config = dict(
    lr_router=0.00129,
    head_dim=64,
    attn_scale=0.125,
)
Below are experts of layer 5 (counted from 0) of a mixture-of-experts language model. Rows are named router (the router's row for the expert), up (a neuron's input weights, with its number) and show model dimensions 64-127. Each number is 128 + 24 x the weight over its row's rms, rounded and kept within 0 to 255.
After each expert's rows: a language model's description of what the expert responds to. This comes from a sample of Wikipedia text that the model never trained on.

# expert 35
router [155 101 147 130 144 187  72 117 131 127  97 125 149 130 119 131 126  94 107 119 112 107 140 140 117 187  93 149 151 146 114 102 139 182 135 116 123 161 118 137 124 121 123 160 130 117 113 131 114 129 170 132 153 115 123 113 124 152 163 147 119 124 147 157]
up0 [122 158 116 174 117 164 124 103 144 103 151 161 134  99 116 143 147 148 105  64 104 106 156  93 126 162 169 128 151 130 126 121 130 141 126 166 136 119 102 138 174 117 159 140  95 144 115 107 104 103 135 133 117 128 148 131  99 211 139 138 130  88 139 125]
up1 [124 109 128 114 144 132 144 121 127 161 117 114 146 140 141 146 122 113 113 128 151  90 146 126 140 103 127 131 120 120 155 142 120 146 115 167 166 146 112 120 119 150 132 126 152 129  96  79  75  94 128 147 135 168 141 138 111 161 142  98 134 143 150 120]
up2 [142 107 165 119 121 100 104 183 113 134 156 131 145  56 140  96 127 145 104 126  94 123 111 143 155 115 117 115 116 126 147 115 143 131 121 155 121  98 150  77 102 131 145 143 132 129 142 110  73 100  85 149 112 165 157 112 132 114 125  97 129 184 119 117]
It responds to: National/Royal and ent pieces. Adjectives in institution names like National, Royal, American, Indian, and word-piece ent inside names such as Client, Centre, Accenture.

# expert 10
router [150 127 183 110 131 132 129 101 122 179 131 128 134 128 162 166 158 103 144  84 118 131 141 132 118 161  76 127 134 147  99 152  91 142 157  94  89 156 144 107 142  88 168 176 127 159 131 107 120 169 119 168 116 105 158 109 107 133 161 176 151 140 174 133]
up0 [ 74 103 136 129 156 141 119 108 126 136 144 119 157 104 120 115 106 100 125 135 114 138  84 176 137 119 114 141 164 119 163 101 102 158 143 135 134 152 143  89 107 161 102 161 141 131  81 117 128 176 105  92 144 160 152 136 114  92 151 152 114 123 100 121]
up1 [113  75 130 156 126 141 116 143  91 117 146 121 107 124 163 133 132 125 156 124 164 107 183 110 103 137 139 122 136 113 137 138  94 129 152 144 126  99 120  89 133 146 137 148 176 166 125 137 112 114 110 135  79  85 107 107 147 117 170 140 105 121 117  52]
up2 [ 63 110 189  89 150 146 120 109 150 110 123 111 147 124 120 142 166  86 142  93  79 155 118  87 161 164 114 120 128  93 135 151 125 163 133 134  96  99 173 148 137 161 170 140 144  96 168 143 136  86 110 101 150 110 127 140 143 125 143 133 123 138 150 146]
It responds to: Standalone space token. Bare space tokens, mostly in tables and infobox lists before numbers or after dashes, e.g. "| 1998", "- Structure type".

# expert 43
router [120  85 129  86 174 158 133 126  92 143 107 136 125 107 130 145 129  85 167  98 169 156 153 171 104 107 103  98 137 154 111 122  70 130 138 119  96 137 143 110 160  98 132 116 191 159 123 130  91 159 161 132 113 127 111 129 106 162 129 150 105 136 113 130]
up0 [135 134 120 145 102 120 121 116 134 193 118 105  83 130 179 127 167 114 168 140 137 130 111 109 148  96 155 132 123 133 151 121 180 152 172 147 101 139  84 153 175 137 137 142 132 167 118 112 116 121 142 104 121 130 150 159  95 145 122 120 125 184 132 131]
up1 [150 145 139  88 111  99  90 147 157 129 123 129 155 130 125 105 140 106 121 149 117 130 110 117 119 127 105 161 123 110 111 131 121  98 112 113 108 102 119  96 138 165 119 129 169 144 100 149 142 145 130 186 119 163  95 137 129 130  95 143 115 109 111 117]
up2 [145  87 102 154 129 204 141 118 146 133 111 149 100  89 117 163 130 122 126  90 149 157  88 161 116 149 129 134 140 159 132 166 143 129 121  93 178 137 174 146 155 106  99  98  97 132 114 108 120  89 118 105 105 129 100 120 157 142 116 103 122 137 124 167]
It responds to: Past participles and verbs. Past tense and participle verbs and -ing forms after was, to, also, e.g. built, established, demolished, retaliated, expanding.

# expert 45
router [150 101 124  92 124 131 115 109  93 119 117 171 151 123 147 122 155 123 125 105 143 135 138 165  91 172 127 103 150 170 127 133 108 133 147 105  77 132 127 109 142  94 135 158 167 131 136  93 132 192 124 108 189 116 171  77 135 169 136 119 157 150 136 132]
up0 [120 147 113 149 143 161 108 130 119 138 132 172 109 150 104 155 132 164 155 145 146 114 116 111  88 135 187 110 151  87 139  95 141 124 163 120 116 142  88 170 140  84 127 136 100 162 106 112 126 135 121 119 126 105  88 123 110 147 157 141 137 154 110 175]
up1 [125 136 119 192  86  79  87 104 130 145 135 105 152 108 135  54 129 115 103 123 118  93 101 149 185 125 113 127 121  88  93 164 121 131 135 123 132 142 137 100 120 106 110 159 153 122 143 161 155  80 165 117 149 113 143  92 149 140 116 119  86 111 147 124]
up2 [112 109 146 185 139 113 127 129 148 127 143 125 111 118 111 108 131 131 114 113  66  84 120 113 158 107 119 106 127  87 116 137 113 159  96 157 140 121 101 114 130  81 120 138 144 158 133 129 123 130 139 134 131 135 108 121 129 138 158  98 172 123 149 157]
It responds to: Field separator punctuation. Colons after infobox and taxonomy labels and mid-row table pipes, e.g. Type species:, Directed by:, song durations 3:04.

# expert 34
router [143 132 132 116 155 157  84 116 125 121 114 153 141  91 132 139 116 117 112  95 121 120 129 134 129 158 111  95 130 169 106 164 102 184 131 110 122 142 127 115 188 157 130 150 110 156 169  84  89 150 162 118 127  90 129 101 118 168 139 124 158 120 128 128]
up0 [120 172 105 152 112 148 155 139 168 117 140  79 168 152 132 111 139 138 124 141 106 133 132 133 105 120 126 154 118 133 146 137 153 130 136 117 122 115 122 139 114 162 172  75 115  95 113 112 123 136 127 161 123  95 153 135  85 128 133 127 119 124 116 158]
up1 [164 146 139 106 181  96 135 131 135 146 156 137 159 127 124 126 134 136 146 127 122 125 138 157 112 109 119  80 139 125 129 148  99 122  99 143 109 141  92 115  97 120 139 117 147 123 104 127 120 179 177 119 115 127  88 131 119 122 161 121 118 111 115 142]
up2 [115 172 125 165 162 168 131 138 160 105 133  78 152 148 137 143 150 144 157 114 125 145 142  91 147 119 122 128 110 170 114 139 105  82 160 115 149 124  95  97 129 142  92 123 158 108 112 140  99 160 104 103 129 125 155 128 172 100 136 130 140 129 160 136]
It responds to: Place and surname endings. Endings and parts of English place and personal names in sports tables and lists, e.g. -ton, -ham, -ford, -ville, Hill, Smith.

# expert 28
router [170 119 163 114 169 129 112 137 127 133  98 125 164 139 169 139 144 123 107 141 111 165 130 149 121 136  90  97 160 174 120 156 113 128 139 109 119 137 118  89 146 113 129 140 160 146 167  95  96 153 162 161 178 102 141  96 127 146 130 170 130 154 144 147]
up0 [ 79 113 127 129 132 131  84 128 134 105 160 141 120 169 139 110 139  98 151 167 119 161 146 123 113 113 130 127 150 132  85 149 146 103 134 114 143 134 112 116 138 110 147  79 120 166 143 130 134 147 125 114 132  69 108  95 126 165 133 107 160  96  83 132]
up1 [164 158 107 122 118  99 104 146 153 115 112 154 124  98 142 133 109  94  53 139 108  94 130  80  81 115 161 111  84 157 160 110 149  88 101 127 125 122 131 108 128 108 176 119 129 132 123 150 109 123 108  81 136  93 129 124 115 125 113 158 128 116 140 125]
up2 [118 161 145 109 134 111 147 160 139 120 117 177 160 173 111 119 141 150 131 119 135 159 123 182  96 105 110 134 171 135 125 148 123 135 163 154 122 162 148 123 125 135 116  81 158 118  91  91 136 129 137  89 130 133 152 117 115 143 176 113 159 120 130 152]
It responds to: Digits in dates. Digits of years, days and figures in dates and infobox numbers, especially final year digits, plus month names like June, September.

# expert 2
router [122  97 111 120 130 164  92 130 114 164 116 152 152 102 150 153 146 101 142 107 142 193 130 163 139 146  83 130 137 109 134 162  94  96 138  93 122 129 128 122 157 114 166 127 129 103 156 113 122 158 145 128 146 124 154 125 127 144 136 152 101 137 148 133]
up0 [116 145 103 103 171 157 113 152 107 121 138 112 116 117 124 124 155 132 123 104 152 144  99 137 123 103 123 154 149 135  78 162  86 123 128 152 139 146  84 128 151 158  99 131 153 135 124 170 137 137 100 130  84 134 126 106 142 145 135 118 112 133 123 147]
up1 [178 121 125 175 105  94 125 129 101 141 177 125 121 147 122 178 125 110 138 178 107 135 120 141 134 128 100 115  90 146 145 166 100 135 166 149 149 154 167 127 105 142 136 150 114 148 132 162 122 147 116 111 155 126  75 173 136 102 156  99 102 153 131 140]
up2 [132 153 124 153  93 102 142  58 130 117 126 103 139 156 119 130 113 137 126 115 171  71 122 175 118  92  90 155 117 132 124 112 106 141 149 151 166 119 161 135 124 144 153 164 143 137  80 133 119  94  84 113 121 141 138 169 100 132 101 160 136 130 134 171]
It responds to: Word-initial syllable pieces. First or second piece of a word split into fragments, often after a prefix, such as ba-il, k-il-ometres, ad-venture, ut-il-ised.

# expert 30
router [133 107 120 135 133 115 106 135 147 139 138 137 160  94 169 151 140 131 143 132 135 194 168 136 104 148 109 119 166 136 137 157  93 154 133 117 114 114 166 135 147 124 131 151 136 114 129 115 101 164 122 114 156 117 173 137 114 135 156 101 123 122 157 128]
up0 [134  75 118 138 112 107 128 154 116 124 162 116 112 104 171 123 120 129 160 106  97 179 115  75 131 114  99 149 133 129 134 126 154 121 156 113 140  96 138 127 102  91 133 117 155 154 112 119 113 108 126 140 120 127 106 141 131 165  94 132 202 100 137 136]
up1 [104 129 137 148 168 135  87 137 133 138 154  95 147 102 136  80 127 121 139 118 151 111 137 143 152 121 112 102  94 139 121  85 125 145 152  59 116 120 109 119 163 113 116  84 126 144 126 104 117 141 128 144 163 140  99 134 166 110 100 128 162 146 106 104]
up2 [137 161 116 148 113 107 100 110 100 180 122 136 133  81 112 161 157 141 122 143 131 143 172 147  91 143 113  84 161 122 133 105 112 145 107 129 119 151 159 118 126 165 118  98 170  96 108  71 100 149 124 112 135  95 158 125 117 158 138 150 106 119 153 129]
It responds to: Table separators and section labels. The word of in dates or phrases (6th of March), pipes and colons after year ranges in career tables, and infobox labels like Personal, Early.

# expert 8
router [141 126 120 137 146 148  93 126 102 132  84 130 150 103 171 160 129 150 152 121 108 134 118 132  99 116  90 125 135 163 124 143 126 159 115 109 101 149 157 102 139 126 136 156 154 134 138  96 126 184 169 158 164  96 116 107 129 137 128 140 164 148 154 172]
up0 [107 150 129  94  83  90 118 124 154 107 123 162 134 150 117 126 141  91 154 131 113 127 158 166 134  98 126  89  79 122 155  93  63 143 146 154 171 159 155 122 153 135 138 114 138 150 170 142 104 119  81 145 197 144 144 104 134 128 102 139 150 109 129 120]
up1 [128 122 135 131 149  83 134 172 136 113 122 111 109 147 111 113 168 145 169 118 128 159 128 102 127 108 128 101 113 137 143 141 154 136 139 158 127  95 135 126 125 156 131 142 151 137 121 119 130 158 106 166 152 148 106 163 123 148 140 124 129 104 144  93]
up2 [132 132 100 127 141 144 124 172 118 105 127 138 135 110 121  77 109 115 142 140 163 117 131  91 152 177 143 173 140 165 124 105 128 169  78  88 127 128 119 167 114 138 181 108 122 121 172 156 154 123  86 151 110  99 153 137 113 124 135  98 154 159 143  86]
It responds to: Digits in ranges, tables. Digits in the middle or end of numbers, especially after a dash in season spans and table cells, such as 2003–04, 5,200, 4:02.

# expert 56
router [150  94 117 123 170 141  80 131  97 170 144 155 154 103 161 129 136 118 140 109 114  91 122 131  95 148 117 132 119 168 100 113 100 162 129 156  91 139 168 106 174 124  90 109 167 153 163 102 134 136 128 153 143  72 133  72 100  93 152 154 117 119 111 131]
up0 [138  97 130 142 111 104  98 127 131 129 113 108 132  79 128 109  87 146 128  93 104 119  93 121 133 112 123 100 174 126 111 144 139 119 158 124 107 141  61 126 101 156 183 121 143  73 165 157 162 118 133 135  91 127 115 176 131 142 158 141 118 144 134 149]
up1 [161 102 140 133 121 156  83 119 132 107 103 121 151 106 131  96  57 111 121 120  28 109 131 122 130 122 104 149 143 139 141 104 109 142 115 118 114 125 106 135 123  94 126 144 120 154 161 145 117 153 153 113 113 119 116 140 106 152 162 111 103 137 104 151]
up2 [120 116 137  91 148 115 125 109 167 119 101 164 133 121  98 116 133 103 132 130 113 136 117 132 150 112 114 155 100 108 154 122 139 153 185 139 120 116 161 115  90  75 152 149  95 127 122 166  84 156 115 172 145 185 139 130 133 150 128  86 104 122 132 150]
It responds to: Y-ending pieces. Pieces containing y, mostly word-final -y, -ry, -ity, -ty, as in Rocky, battery, Looney, or internal y in Dionysius and physicist.

# expert 49
router [158 124 129 113 151 124 109 130  93 140 139 143 164 113 191 129 149 116  93 109 139 171 167 160  96 120  89 124 143 126 123 170  81 156 160  94 129 120 137 123 115 128 162 165 128 139 174 125 129 165 145 148 143 110 112 128  54 132 126 164 133 141 167 152]
up0 [117 137 124 151 145 108 163 106 115 100 154 116 121 146 180 107  99 166 167 167 120 112 155 104 172 141  76 122 156 180 107 152 151 128 137 139 126 114 127 115 119 118 130 113 119 107 133 140  72 118 117  89 104 138 102 152 128 132 151 150 192 142 129 135]
up1 [105 153 122 120 165 152 111 106  99 104 114  74  96 122 135 142 130 127 128  82 106 156  92 131 118 143 138 119 118 144 157 149 169  84 113 127 133  88 155 144 153 105  82 170 133 141 130  75 113 183 160  88 183 147 149 151 138 113 103 131 121 126 144 139]
up2 [142 114 135  81  74 142 137 153 142 144 117 167 101 113 118 163 177 153 128 120 139 112 110 127 125 153 116 114 160 121 149 139 133 149 145 125  95 113 100 180 121  98 169 111 144 137 106  92 112 197 131  97 137 110 135 138 136 137 138 144 139 112 115 144]
It responds to: Place and time prepositions. Prepositions in, at, on, during starting places, dates or competitions, e.g. in November, at UCLA, In July.

# expert 16
router [143 107 160 107 108 160 128 138 124 177 106 140 138 128 156 151 100 114 134  90 144 164 148 150 130 133 109 134 142 116 142 141 128 111 127  97 121 147 131 122 159 130 163 117 172  98 141 108 121 136 137 158 127 123 148  95  95 164 185 163 133 123 117 140]
up0 [125 129 146 106 103 114 134 134 128 109 126 100 140 138 122 113 153 129 128 118 147 143 140 107 108 138 109 136 134 106 180 127 142  87 146  90 117 123 132 152 106 135 141 140 139 160 141 108 100  90 141 155 118 143  95 142 112 108 168 128 134 161 112 103]
up1 [115 137  97  97 124 118 143 138  79 105 143 156 139 112 125  92 103 101 109  95  97 106 150  97 127 108 129  90 156 120 107 120 115 101 169  97 130 152 139 134 115 125 125 145 133  84 148 144 147 114 132 109 136 111 103 138 137 103 131 138 111  68 102 117]
up2 [125 131 117 154 116 144 139 143 105 120 124 143 204 136 169 148 160 115 113 166 103 119 133 143 156 157  90 105 142 108 139 147 151  85 122  77 111 117 133 120 127 147 139 170 216 101 110 126 137  96  86 169 170 149 130 113 168 149 134 152 166  89 151 115]
It responds to: Latinate word fragments. Middle pieces of long Latinate words in formal or technical names, e.g. Re-con-ciliation, Pro-c-edure, Res-pon-se, trans, due.